From a checkpoint of a small mixture-of-experts model trained on Wikipedia: a softmax router.
Below are experts of layer 5 (counted from 0) of a mixture-of-experts language model. Rows are named router (the router's row for the expert), gate (a neuron's input weights, with its number), up (a neuron's input weights, with its number), down (a neuron's output weights, with its number) and show model dimensions 0-127. Each number is 500 + 25 x the weight over its row's rms, rounded and kept within 0 to 999. Numbers have three digits each.
Before each expert's rows: a language model's description of what the expert responds to; "comes after" lists some tokens at least twice as common just before its tokens as in all text. This comes from a sample of Wikipedia text that the model never trained on. Tokens count by the router's weight.

# expert 6
What it handles: Word pieces after capitals. Middle pieces of words and names after an initial letter (M-anc-hester, R-ust-om, f-ather), and Born in infobox lists.
comes after: " M", " R", " m", " D", " N", " B"
router:478528478501509509458499471446503555502518474493485499499475498497518498520469519492527492488497496469491518538478470565464492451482499512503511525463479532503517489499464543498505469487468438500501494495483512467448513491543507550459527515525499487481494461482515527506506510529506505549497543496544484479478506556516493499522471533515507516527541502503505492506538532500464508508543
gate0:507516515525515480472484495490494457528473502481511501490470522467518523460501525503564518529483496539508514465486464510437454544475468491485464503537532500495489497465512494507479475500494501488513531490534495489475459494476498477501489516480479529558473497540518509461566495507542506508512496499524501506521502543517476516521459497487467544505492515509544530513521523503535543461519
up0:502508508494487478528556496528473515476493488449528486477513532496511515537463481481548502531467469516529495492474508504510492523465487487503506461510492489474482497525516513511533492456485488522556528499505471527521515478565463479535470475477552508486452546502512509490515479512500556493489536469483488507513508504512499492553486472494475466472504496523551507518494548521502485488456
down0:468526515548473472476506517535497521487526467543527484512478540487526487501484494494489495512503540513480513460523494521538503513467540536475491548561481458514500480515528522512464497465493520521500516484503468513512529498526510448529507565529488485501485521487487479492511459524492513486485502498524473470500537511563467476523519548514512440505457501500507490482521480519478493495492
gate1:488515526517488515497510480493526534488515492497475489487519507496481523514468502490460484509544523503486482503515520496517492472470493488486527466505529490468433499498528459515531489459522486516481485535467514485532457475488464537519473526490463514531507467470517555502503517511486514557470529508537466483437456507472472429507508484486470478538497456471480499529518515501480511504496
up1:521484485515518515493492466453523532488519496532447475451494535458485502520498498478492462525537497512460468504524553521503494478508497482527490470503562500486459479492526499502521501475523497506497505540472526484527469515478507511551492510501459521515536495502474508485518510531485501547455512502525484510461472490488487484529514434477465471508485449466499521522533498549497504497473
down1:486529449491464469504498500521473490484500486551500505492467467458515450476469479483480505506509466524495521494492506513517528499545511469509487519530479486467475552470500507475546461478509510459515513488500500498485502505511529518511531489468485519510503526521506542454507522476484508527485518445516535536486472529553477507507485492520486519544437514524518505468509527482473534521450
gate2:522515489467456528486516468461512447533500487502478493502488526488515448504500455462480547480498480461528497467488477530481496483480522500513521495496505514491477513531521498519476544452477488469522465463501523502469531506510546513547520512470553516502466508484490494488464495505476480492502468517504524504487501528492532539547473478523507455458498514483525524476501464523468460470527
up2:487489485485482536484496497468525484526498509502499478492506541489521452504535490480503517499483520469488515440427492550474520520467526463525498491495527526505486533508528503534446497487495503486502502489513537525475506505511508526556499508431559501532483488508502452492469519476492508516505441539527523484507474509494506522533502459508493474478490501489492488474511496465466443486486
down2:532520499488450501500508529505511496483499507509452506543472494521524483532468516479530531503514481515492462499516547493565493475493502504463506511488542502512543524529520472482494520490466507499493503527483478472587498448499468486498506531486498536516507469503541522467527539514491502504481517510539499493523520471569515460527497503454552511518490524533479519502513500477489486495517
gate3:446492498437526486497500465504497514489522495457476513489495519519517499509453493484498461519512512528517490443512533525491502495473512480484497536498538501491493500482497514486488548493526503504498488535489490464506490480557457493505521484476502482515467476445460520516469527514508513553505483488511510470472514552479488512522469527490480539496505511524504536552514517532470496483583
up3:518503473456508563483479495571512505460480534544482477540513474484494552450514486479544495493475498486464495527522496466512536506487489513525511525532502499499522468516530504502479454469458463528515457494513530522520478489488531486491498485495491510533488496478543517524482494490475459467535495514494507519491489474512485501490510526533517447481485537529513452509485530467505528489491
down3:512487467509441518518453495510476510512472509490485507535476515470517529512549540492470526500544513481457492510498485475509491484486507544483474506478514445530537498524460476476504502512497513433442475458497508504491493546480479493514433477535512512529552511501517518498541556495497485504509512523529485504490510488500512522482492508519537493470462486510477506534521477522532504497518
gate4:508494466534498508483507474451461502476488511493511495480485519527510483473508527478542510504479506508522517519517528512468502498462510500493467571493547507539467508449509571503504487519472533536522471505484532508565509507520485475509443528499486473462479518521521484507512476470478516553527532496518485498514496508497541496469531528491474527526483533527506518486466526509502466474504
up4:497490466546500520501503491462456492491501531484494507501488527511497496476510529484532495532478506506500502521525516509479500486460490502492461555492547513541469504465489567487516478513481530528520490505499528496558526519523466474508465509507492484481466514529531482524536490464477508564551542519505491518507491507511553506479497538490481510535501541536499489466472538522464465477500
down4:507497506486493475487527507503505505520434474492501520532524540458510493511486492477478539505511474575472482466545495506558492477496489460515501527519516488461511501484484490467497491539487506470504532505521515466492511478479512505499476512523488537550485512486534495509511498460484520485511527487473448485508497502538512456502541560525499499499429497513482470504483491466501506541544

# expert 5
What it handles: Word-stem pieces. Stem pieces early in common words, often right after a first letter, e.g. f-am-ous, t-yp-ical, develop-ment, ob-solete.
comes after: " f", " F", " t", " to", " for", "f"
router:474453510483511506496536520520506465480481502486488511523543514499550493492496479507529524459494518502498500482469479498515493492485485545467550465521438466510500509508494491495496486505474502464446531484505535493550526498515497453514481480536512473471488486534521494468548474505477522477499513513437442507499502485511484544464514505530513537544492513509520468520485478473470507490546
gate0:512494455485514524487483501487456487484526495534478520530532517498486539471487532492536472493465486491543500462489511497463504497512511494452537484494480448524485523474475466499486488499535529539520481517446535501510504527522517519490452481511508446488517434515520514463513487509503499470482503509494507515524513538519465454474497495555495557558479461493510494521509508486489502503491
up0:553513512477448485490488465500504465487509513487513495502490481483517519550474499553465517533513498512447477547510467471495515506481498497536484502460496532498517506485520542491474493508475571491508503463559463482487525484501494437515555548468502524510475511469515488528514513478501542504520495446490496508474476475508528518512494488484527500472511534522474512465496499522478501497493
down0:515517518488485503514516518506497480530483481496518463488541492498519506504490547462498486529531501509475499536523527521511469577513536541534502527452531493486504488519473482474480498540519532513478542487517521508517506497499526493521517507496475517503467472521483533507481530542513496557451510429499552485467476484495554498519522486447494502507527486509497533507532509506470520512530
gate1:498492512508527521460486512472499465475533536474518493444492521528453471503475512488515488479504497537483511526486550486497526477494496530526480478472518471543485482501506516530486446505521516471509510519500475508514499472525438481495461502535535539469482448478479490495511517476516503543449483547480504473515448529501467512490543533558491521525500476513496492479503487507521517500490
up1:497503513486527529458493507489499480456530537466509501456482506518467487491460505475505477500501496529504515506503542483500523484492494523547496474470531459554499498511506503522490453502520531479511507526506472505517512485528451485490464492535520534466460441500492487494530507485505497545456462540474498464510439542514464508480549517556496531524525482508493478483507493511516493491522
down1:504462521497464498520504486481483484512504463536513519494475521531514494452545486501502489506494537514476531497517494529479529494516490507542478512510496491507451494507520473496501509554444514457509503540514459511490498479486500525476459502501516482466447512477443475504492481529514492447473490542550511527533472451521529528474471542506519476506506484490498510546451519469488479510494
gate2:479485465477486537468525478485541487532478504510482504463494500533501500505548479448489504440502531493450556492517486503495534497517455548488492441534496474472484477480472462509528498458523455479508495477502492532487539495511531477532444511527479524496492472482494485509503534533543524504482503491510485504470503549490510535509496512500486532478520480480484476482489496532521481501531
up2:516480447503547476509534506510498515495510480494530490481510513493557531467499505481443513472508486518525510502517518475470528479493480536520481520493484513521467483510495473507514488506500482495494501510486486483522504537510533432475437474504486513538481462493448455572505532497544509540492540488495504516514503494478498473543451469498501493535517479515513497467514532539501468507513
down2:460519494509526508471511539485572478522500487562462462502532473531506449469494509449498499496501476471504507476513517517528526530479500541500529494494459465478501498506519443520488547495494454498472499505509505537501524478509484529497504491510480473501467507528532478447508480472483485475497467512500516533497477498458470476472524507473512508485507545478490487542525501481512449493479
gate3:526498499510489500538481484514514467511486489505504509479524520485490496496483522524482498466483469467511523458456513521501488486489500483479486499490504521509456497515457468513461524538536491484491542490460475456470522515542518464532521479481495495472483520524498462548513504539476480493544537469493502482490472466456503454525540485485488558504517484488476502493462453526472435491534
up3:502485490462525488432502490486507508476542502520493510546479490546478505495539500492458502483504568490518521493515451510451535522509523537520510490464523482503522518469507492494516503497535510513547489523537519502519489502457514492498440524513507504533468443499496490452506491489493502517509471518537500524523505509529530527489442462518516497493492498489538487531501517456520520497455
down3:517497513508523516469529498500459543498477480512507455468509536549440527465472536501503505514504542481519500502519530506558458502443491506479515528538484475491508513510515492505456482502509455530501538552482520491507539473490506466494457532486507511501490484464511526544446486488503480481495503543487515463473495508501463493534466471509509485505501466525484472511484520472530488518498
gate4:475523470531489488501481534527481468447501477503543476439534508560489469529466517482498472479485517526529460532487518507503502485492485525527494494511486496485500538513521458504488516514509468506532479494473492530501500445492533434488518504525481518513494525495544473508467521491512508526543510513497536492561486493484534472529480437471504465507478509504501505504457515517479503480495
up4:497530506534493481489490516509478463450505484518572497463513497577484449530483550473515493445519507545490477502427522503488488486494469522519498500521480504465506536480487467513493490514491447499509486461463504517504497478504523438482494494519512527516506518501516467502493507464512481518527549499494495481527504500492541492501456482515503459525481475483492519501476497489490481476521
down4:545548515514490469523501499466516516555474483503487474487500540515451560471523513494473517520493494514522510480562484523451510486544480491501475510499515509533527490495509507528508523481502483509518492499497571503490528491502504463533516546503451524492511512503514524509475494473533526465482504562530490534529493505515531522497497469524505519447490492524483484522505499447529480475507

# expert 11
What it handles: Mid-word pieces. Middle syllables inside longer words after their first letters, e.g. abs-ol-ute, arch-it-ecture, c-irc-ulated, plus past-tense ed.
comes after: " c", " h", " is", " s", "s", " was"
router:480486484505473489497478561511471483480513478520501542557484513492516507488492508506477474471504514490470531499490451482543490492496510495515527491564498532528526523506516467506481510522523502500524487521514514521518493493502461445495515469531547482533507515454510491519489490499484497490523539553462500491458457509507527510436504488505481498509481469525536527526505495473440541523456
gate0:513505490429518514470466482475514529520480520460554504504488537492469510479469519477535484482500502508473520493478502475505535513448528484506511515534521496510472469525561511504495468485485483535455501500495509489499495514513508521467471483450530481460490502455519558492463508482529512520467494549489485482504458497477530495484536525481461496514469481481506520496536473505484497518550
up0:530518509434502498483444481489504527510493512474521499527493528468470516453469508467517472456502496509472516504490502484503547503485504488512522526544556501525460460507563495505488490483494488549487496503509507505500453520510516511457475475478540474486486491444502553500477503490535537510469505546480482470496478513498535509487511535481482537516490481482527525516520480511479512518543
down0:549504518508543507474532445523519496512501517506537494451477465509499465512489479511482450494517493506493483476487507471477483508513509527488471547446490541486529541528500493468513520494479486499509490542507479528538464449518551491510489550531528500456505492538464508510478492484514493529512507497542527518523505523530522503496522499493484497495527532407508499484521507513496507498499
gate1:485530523510496464509489520488489521487519501453487520521507504460479474476492530545474501529487451506501498495511502498471456462525518514469503508502518479517472525509455475502497508508493471497470505462445528488550484502516465465500463525530537528489523486484510555485546503487540504503506543545498470462473541516506507496459495482496479508506542472519491540436499509477495451500489
up1:528498501528496525461531489510494524506532472509486488503517521499513464506457514469470481508535497480515500525471515498506506503462507502509508473518526490505449497469535495505482472529466503490534517430504478498495465456497492529455461499553518564540506474489503531488485471500511440506511471486531472504521482498492495509516441499486489539501548484496520533495529531471537469517539
down1:460502486530467478458493524451520474473510498520481464486532486552513517437463528503496480516483497489502526526523482483524533514487495512512478490524491517455477477537472474544522521524545519520481518511513461516498498462486519492478484502532485476478489512460456522472530490556547500482484510501530493499530465522459474508469497519484498497516524493528546515458517468491533492496473
gate2:489484499457524492516472484503448467481527477478522531531494515478461550543519537523523496474505524480502499456445511483520492534519509526515485485526488480530466506470509523498493470521445528444489507499484528514490486469500556484502453468538510521531486459511503519492484475492464520526529487501497493502476520488504497491470499507495477473519464517449477516500545455487471514483528
up2:531514508537479542485511528502520519501454524515480463452506505514540435495468455464484517530504471515488490525526483514492525470477477463506493511465498513484522503504501479495496525480556471548493487506520480486497519521523454514497530538486485475475492532506498506522485518514533500474470530522510523482526469522500489489501534509509531532471538456568520477489463547495505498514464
down2:513510512500545469482513525471519498499476496487479495525510468532500453503469509500501534513508510494460484487514485503496489514447560449493472498504477474521508515474529483562540483495569496503539482530490530516476491472493548480493496504513482487508494531522508485504543511544516493479530473467458511515490473509454450496500527490508531494507544465497522486512525517487445508456472
gate3:481492537495519499489544539502504495494521499483505536499508518524446492477464513497502445529520499507477521517498492522503482514526546480502481510531550510516520457477477517490505547496525501488520508531504425475456492511471482484477471476468446461519517483478464533472490488502496464514495480499480494478464481510488528468472527438519486465486500499477500510516509467507517481563531
up3:498520530476498543535525491482483477502492496489494503507464483451500518544509508505512511496519509476487498546472495492494516541521465509491539447526491509480468523546503502501495491487587466490501535518512532503507496493505500480488431495488542473525538483492463462520478451512521485479530499504490453499536498504489492537464546502529508498551473523517480494482541482514506471484525
down3:458483518485480510506500461529523497461499506512482506486509437429516509477509477524548479518484494510514514537500488479470537484466512501523515547515510507514476488497468483498498474537535475479522495478509519495527553525523496512523538507488468538544509501529493481488528539447514508524539460529481493492553530493468506478492495503535487510539488489484483515482523486542537468459494
gate4:481478497507511478471493484453528455537507491492516508505517490489523427522485526526487531463505497446494518550464482482519494481496490501522525518500474479500457504550548541511529510534471482447506480479494500527472514483474517478495529499481548490515521491498473488527489472480510502505501541530483507559540545508498509492496478486511497488520486485515439469501509516451539520520506
up4:507523516518480504532494514524462552450490509477481486521478513517478532481537462450529469518484495511538503470573507505471477528499507485495467478505540536504522482452457481479487490487524484544506521515493521475525466511500496517521466477538507501499473493487537494461504536496495498485476493467508501452489467505504529556493503508496492490464554522500546522496487497547473489479493
down4:495502519539515491499507539518465487452485500473520492499546447486499512485492454502521483487468471496505541472481452515519477476542499502490468512568516507499499515494505484541518501497461489471556497512512491513498544452537538472503504461543491483476455509443505521534488488526481500523493491517495488490496483520456504542498526514550474508485551506476484470472508497502480496498487